Weights of a small mixture-of-experts language model, trained from scratch on English Wikipedia: 160 SwiGLU neurons an expert, 5187 steps.
Below are experts of layer 5 (counted from 0) of a mixture-of-experts language model. Rows are named router (the router's row for the expert), gate (a neuron's input weights, with its number), up (a neuron's input weights, with its number), down (a neuron's output weights, with its number) and show model dimensions 0-255. Each number is 128 + 32 x the weight over its row's rms, rounded and kept within 0 to 255. Numbers have three digits each.
Before each expert's rows: a language model's description of what the expert responds to; "gets" lists some tokens that make up at least twice as much of what it gets as of all text. This comes from a sample of Wikipedia text that the model never trained on. Tokens count by the router's weight.

# expert 54
Description: "was"/"is" after a biography subject ("was born"), "(born", and section headings like ==Early life==, ==Personal life==.
gets: " was", " is", ",", " born", "),", " (born"
router:133139174129108143145142118107195185202172070097139115134157146112155152121179166088112089194155130130131128111114170141095079114128087086156105168155140118149104108099092129121171136137136118151125138190139102058127132115087141135089124095139117158166057095151170111162102098181111134052188098129157161095086189167093138095153143092128147098126200108096129136138107176134112115151157162162148127118093115141138100101084099135167125159167095092096143135120077114172132186102085159118166160094121077106189082102122083143142145171111125121175147119143108081160114071094181076147143131075134080196134067165201155170116099080061153113121122114133114140119168191129096172134080155140156102094171151129103176155131118099108169106158074166143141188125101178108138139146149163
gate2:123097142120178126134085140122201113127180156155090128143109050197203101103129102108171122126112076102183134149142095096142119143076127098135139101092127118189164145122150119170121109104126177128082167189155169129196141115110121163147189139168104153093186106165154120159159136113152125092088144177128116086112138173148174064125131111121165131132151133172125125166140155124029193080121129142146164076092096069120139100137133115163118173094113104136098125131106158085195105085117052145166149130065112097142132149155089102146131154082170132059117163073184157120098147117118120160156175171104121156153055130109122077153124151121127117147135089098091167155182159200148156156137130101128145114114139129094124146092122108147227115182123127123130157151124125154144138103089176
up2:111119123099164059139065092147149173020144147116125140102133099117148147127100101088126150107148130207125093110110132140102117105105131133130184089125176079094124166143122159098081139123133069131115074171117161155139139120135107150178142118105084072166160143124117125125162125177153096046167087122109162115163180135164101130130100153106169163109134080152157113066159095120102150161107116125117098100153113066093113116103101116083116187125066093138136128122075066178175081049161151070097117216094076156082135104095102124140163117146199172140125114160125065184135133132128174110142126156139156126133124137118115125143168142134184126102141107160157072095076084051140045139132131144118153130113098121177114118073080139156098117141093134125109161090101103109156131110165112
down2:107139159158168120125109112050151171109116142123140141120092069135160160103183146148138116162078143110185083146111140135143142142175153082147070131153164110073105165129118133117158178087147149090059113092141114139163149132133033110105183096132156140139120185119083196170079137160165116075109153126099117129174114151070167112093120139156110130171085080188109122185133119179158166139167078186081120173126113153143110123107127124128108096122066170108141135095147101103139099086110201107067166113099098160150129153171129088127139068134105091229180123176141140141132098152100117148103155101124171156067174118100119096109149169137070091097110140168131098118106133081086139085145142097122124130083105156161148107146106231109123117130106151126165142127169129080108120160103152

# expert 27
Description: Month names after "on" or "in" and before a day number in full dates, such as "On November 21, 2018" and "9 December 2014".
gets: " January", " May", " June", " October", " September", " August"
router:121162144125089141166132104116156147165167120100148160149210196073196137124155131118118101159167109120102154112129155157124096111072087096170112143170109115161139091105134170103137170143126130162149137168183123110084117086089167154097090154122132144164080101163178098137109126154108198097127091156150161101085146162109147076122113116078090091076140092077101158087081173178159087179132192159130097111090095135136102054125100135150119124157112102101123132104131087134114159085093169114161163089150096049159095149162121072087141136121138141094151138144136099127115132084152113156109104101163084175092123191144099158172066080103177186091151097148108135064139171122089153127126173146156078087148128133126114151107081080112129126172118175171100159149072159087083070160152147
gate0:111126090193107142153094138131148090148173180088153158125130159135136124165096114111110110190117103125151088137127073132125100137167108164094134076131192203170128106142131079138108138147129111132081120140136160087209132080042127122095121095159126152128174078212168118145090187083168178115138179167092203124121141087137096106148135075111133135099152114112111132108146111109119065140127155150083097102167157130143119131033129152165187086166126095115198177075208093145128140097147129124128141109185094079072158127130145097109125110144112147125092140119111174080146143131094167128158138109149186112115112172093130085115056159155096221145162095142153123068164152132129132084166179149127120095145133113137123121140131158177125105139135131159156095161097131138103088075135104
up0:131151140145143158153132087081109063112126145084088114143100173098098117170092153123126155062101116101153177147184140111117132151108145175091153095099185128118110150126115154141093164128163180128137090182099158155049108093174138087125197142099151153144113107113137118163156121184152158131127149132137192160142070186114116135136184111105148132106165094132144158188085066087143151076133147142075123151112161116154134158067124064138107169171178040130120109081130128120104145105121159096085134126115101091072177177092108136130092104198136121099128113111164137086071136135122090141092149123143168191112090067051092140125150088139077111095121145164119095159097096209124092117131092131129095091130123135138105113106123179144203152134122145167160158169101088092110115200146151
down0:118096177151079187091113108120095142094162103124161046109174149075134085165141121126190131164118093132121184078137242121102132175106190110097181146204166134150090107098089139133134136131159156178100163160155104136137137116155189167104044078124075139142149174125150105181132150147165092084158098104149145119148181133130133152138088157065169126097125120114133072115184120148109118107101146083115129103172132147140138145151053125155113041144099145099162127123140121156140152103173128187098146105143064167126117164103124117114132070143141147097170102123082130144124182118147123174140137161139132133136099136078141132105155159113131151156095122178065184108131102094141094126082089091123142103117112074086162148165105110144162075154156109142122095029120094131111146124122122

# expert 51
Description: Action verbs and their endings in plot or activity descriptions, often after "to" or a subject, like create, causing, stumbles, sets out.
gets: " on", "ing", " with", "ed", " out", " up"
router:087121122118112119111118105091145151113142070086160120165172151097160153131164159064094087121190051120117107145108178154152116115106143099128126117129085185151110068044127157136158139177101123133163131137163121076102087106103196137126105076144107153159094119159117121147119071174137109085187117163140146111122143191049179125139127085148087120076196089079125157131103160202098125111124138112118133100130105164111119039086095146144099150136094071092105139093088082132168143117062123111148125094101091112116093085171104075138123126103158180166163124194122099141067067078133139129164112140151077137100129155155140164164112080112144149073118103160069167138162140099063135176094159155139094090127159141088145127169115118126158091151094126115116153135098126123105099180168137
gate0:127153159175142103116118111078119164167198154162092056133112111105094093057128127104127114154096073231125146152139081136132106131146103133100093106085156146131127147121090141186128118122131084097126125153177125110125166183157132175133146163126119080120144118115178132133133114129126119107122140072104104150110099101178098131107093109177111080145111138104102232135128134113140165107122097093133108156110114163138128102095136111097129115069161106150084106187210132105085088183124144155127129184134107154122099094162141189136118169137163088132153152122088136139130161110169148054138130116117117089131127096177128069162119225172156125119187160200118164130099123105089105128158157161074076099186128091105133162130165126115155124068104165234144074084089115158106141140156119
up0:145168120138090118093171124093074123128121179158148126158170128193128139152177122094169075162155127176121127107066130156140119194174140147151130083112054143170148093175096131141115115120100192135162157113136177113185146141147148111133133099091111099196169059143121163147184102200104072113164124126154157101120137086117090087179136094132181099162132131139098143134148138130117103121149116123103101142151154134169121137153144137124123141088153190169147136175140142111183155110153132024138082132059125147138095132143158157138094169142069087165170033140095131144159123144140084116132136204115113048181056107215172147144109178136153134123144109098155127109148137135088104083160119154149175099172144120112136098142120074124120160128165097109100125105172168160148173121145122
down0:089173175096121146075109055145087115089147103087122142160084100090124144174135111109114124148076072152128097118133149103130164080098116198157146128146154081138142124179068126131101099131096114117158107095103131118062162119140133117159135185109143054110092121135113122087153118137108132125094090193094151144112188127151122062117170191126146100126110147148141116107148119084172132180083131122134136095112119133120089142147116192117133081126147133150123117132113091103051096201131160173111146056192115126110061139137066117130136127126134158078084103144183118094142156164136182131082178122099157116084082137142082135156091115190050053118178153097200181106171129152154138108149127150123125174077181141122119160141084110122134148124155120096078166141094154101184085147097169

# expert 34
Description: Verbs after the subject in descriptions of places and buildings, such as is, contains, includes, located, lies, consists.
gets: " is", " with", " has", " are", " located", " includes"
router:100161157128100138151099104098163146162141102113106150149162111078133116127178171074150102130119068121093128165090130132109123110119115102165133135143087206148112080087105172059170112165132113126211130158189120127120106114102156147150084084133096124152115128115206100162098069179127142083142110127162159132115162169101170090123157079150085097120154077083114146111104155171126128105102155119150110095097082117151130070141104177180112117132096078095076144107090061118177151090045143113168170126120079091190106134159125086120111146101158128131151115167095098178123087106176123163170082101166105160073107149155139167172107092114141167113136079149059130122111162105113125174100188162099116110124149186077150179124102118075164094194089152134110148157093143075144137131109091
gate0:182179145166070101106162170139137150134141105143106150099180216149124108146126085118128121131106104086131153124130133096140113123119122120126131136165115121181096122154140113110134107133111079190127120122130155166124182157121132106129129084176133156124069149048149203147182150113143006137089138088148135143157109178064162099073190159098114164154117141096150144146157131134074136169117123125136143135079137102083132149072181109110145151106094081141096132153109106050149123130040154076138131145142081095136127104099201088133115141121129081171202148116156084143164101144142151193147182121108072185117148153135142155117145219086100090095111095171145165149131170113135161102158099167133109124134138146123142166125136169166167154129162118113176093113137125049088144131126099
up0:120157130071122101126108119096128141115189163159115133097122129105145126174148155148125148121142171100149155143098119092175187172090148170183149134158146103143165160141112084110143131166159081155104070165120112118124107182038098138188122063125192137102106115202201165199117153076041143168189115138100154064125072115122136163078127135128170126134127079147144133165127102103132133089152073116144100140100102133041114156160148101180128081139126117147125140121114187139123141099092107119109067149221155081122145106095105127158138097113152154174078104149132152177165092197098121122115129070180098122118106123079146158128132128106135092145078128120119095100121107086112078094135111165130125090127070116125097149162118185144134156119146159091170163105133123185183121133157169
down0:196135139132164087155109140107195065153134111084116134155076079148197105090105201179161143186145086098136119131128143109086146135162136110109119107139127170117111124093175135091128180134151125145103166146134171120100175146087104108112158165080153135150180060156076140077138075133132160154204150118123097116103085110135132151142117123135169125087153183086133133116093125098176103097211117068120093191176150154156205127143129152132158109113139130087136071120171138175150105110062113105143102167097133109106060114132123103082101120156132118088153148135080081192134113173068125121127129105163170122142139118093120162118100099133171163141121137061174128162134190140070071102179103106164173121115111149140101094159145085127102148075099092118136084155073098167102136163116115

# expert 45
Description: Commas fused to the word before, closing introductory time or place phrases such as "In 1982,", "election,", "season,", "later,".
gets: ",", "s,", "e,", "ed,", "ing,", "),"
router:120141174126081150132108128067178168169192129118108143130160139077173140090185163080080106171166072104097144122101134144114115102122126121173138122141132141187105130098117141133179158184126131128163147188154129093125105076078180130070091097137117139129073125134139092137093112137117187136175101187141160118123170163101173077152107109095141097111158109113192164142107150163172128125114137175119120123111111147150101131087087144147111129159097135108118144060073085145157171101081183073171147090143089106148102090147114088122180139101178180109137122137098125144083045106170095096156125106133074191104107153156174143177072119106170143121154112142125134078178142129118140135093178160161105070127162151117134163135082111110148099140054175142148191122067172099111086146176178
gate3:101107138110097118136118160079123158140101129099160071130106133136151154143076154072130119127130112142191079129148135081179166105122108145151146146123128066104125126088142118132128144155067082200136149175119154114079143176126136094102127100187101118120067130171115130114161128145116155086165116034123127156122178138132131161071084105142152129145102132137048161145097133135072191060079164126180125096134107149113133136171095092113120095097064098124110103149089119169140151186147081105122153157181115117137119182199137103156141194123096072121161128134131089131148083098151058160144156136210037179124098152129073156149162104158105064171113135101104144144136133108137129154150185109122151087144123151126177110116095111123053112157134166121119186131136125127185121049142132
up3:115126130094072146064158112135145092096160180170158050152137094152088151116105222121148145191133155145133160102201176099157117124059124081166091126103157124074193090203115134113121112120161159111099212146175128131171156130143100137118124115119134146154095191076125120183134101139113174107147088116119157127134084089158131173063127153092126182136118124185111120138079106079113146155112110123082169145156144147119103176199072096149143153051136113144042152161137105176169109169175116100086136126125152127095097182152149107194127106149139163141111097114137140126110101170141133129115150130122105141151164075169098173183118121156135129099123104137121094113090142128135154104146149138084181178120101117064098093119143166120101138126092132148188119133127155178148156100153187
down3:121120146130122102125099180133080099100094125137175112084119118133090124165119148114110139155113156120130107157175130120112140119114148072141078122087132091116095142143106141134132154141087133089119150071104098126180148104139068179134136159116139113098115193101156117162068126166114097104157096143100130130117124145195113131121122120116079094146129167132072081149090079099124112203069138116096139128168195103186106121091120072095186134045091110160069215159148094140141196098142151105068098158146116189147168182147146154140194148178114156145111120151116144128122089139190118110069153160074107133076173177128136148084094110135102066097190102165080084143085110149120140151094148135146147080116100109083142155089213145153110141140088085124127169101135121132162200167124168

# expert 3
Description: Verbs right after a subject naming a person, often reporting speech or writing, such as wrote, stated, called, plus the prepositions from and by.
gets: " from", " by", " between", " with", " said", " called"
router:084108144121082163112119083068172162147154114098138135131143133120204133052179183092110116121136117099131137125082135155101067065106136081156112160140119172159104086087133132116135117165112113150167153137152129056095099100104160132104105114178081152159113102154149089150130116204107138100150119181140139076124151152089160143166151028127109106080162100049157113084127139161138129094097152147158105076128104171146088079081086180157121156160114123121114124146091133141150146127074145109208145104165108083155077099186125086073118146088123163195125121150154121161133080071182087157190096135156086188126112152165126143150082106084168157079157110132086138096144143113089148161107154132134089069131172110128146116088088121119139126156088138105096169166120130104105101155161116
gate0:090131152138101095116192138116101133138154084098075119116127080151120137137141155136087084098119097101068167076142150164110132131151094133110152102119111056103121103119160136121116118109112148155103102100115108164101126199137118085157085094089156084060192136145118137151153147166151125141144138123154168113133137111177132160149201117156114120211120173095101146064106168105103086093131165126107128142125140121121168080178110112124144119149104133140143132156095200120108159086143181106153139176104109054127060147123112141125064160158089119088104161150111087098162107099106094115162095098075121058075104162157183105080024106163118056123151175124127100105100167087164140126110173139121089124074115099179153106160120124091108103145115107118113086123168118159220087064108088
up0:141144105097088184117137143099106073128134144118178143141103131131148137122111133159175163164113181092134196143169106134158131134088103062148111115189130089098105238171136155104144142130150096167133110151195123092140158157106100125125135142173160131107160094071070169135105096123118112139141163058145150102160163136081138059110174126131098082122113134146145091092050131091116125068126071158132116125115134118098109132147131131111155153126066088142114163156108151187167095149134116103123102071099079193153112156135029102170122124145091121085136127113142095107113054137124169159156126115156133076226103173121143102077115113153149097097093097162073113142090133071116101114114144132094106125140092113148116158149098190122114154180092183153145166170115129198103145141182124
down0:080098166111127087117150176156112135158111138152164113102119118060163157069073150092120110166149107029140144132065157099123085112080136170114128128154113134182152137118116174120201129078096102139114123160070177156174103105103144115185162171119178149069113123140064089150123197072117103102114149097138113131152078162113068047164171121156097108140135134115162110137121111193088111107182122128127110140134070242113119129143137094115103161082127113107082138160156139088137159149151132055142197168122135105094156109193118153124137191086140098152099119118137111122134076153133085104104139141126144081176139100143086127087117104134120080169066139132129106104139168148149124106117131169101102111143115080096106153148125153130141151122162139069143161124184166150161160130167184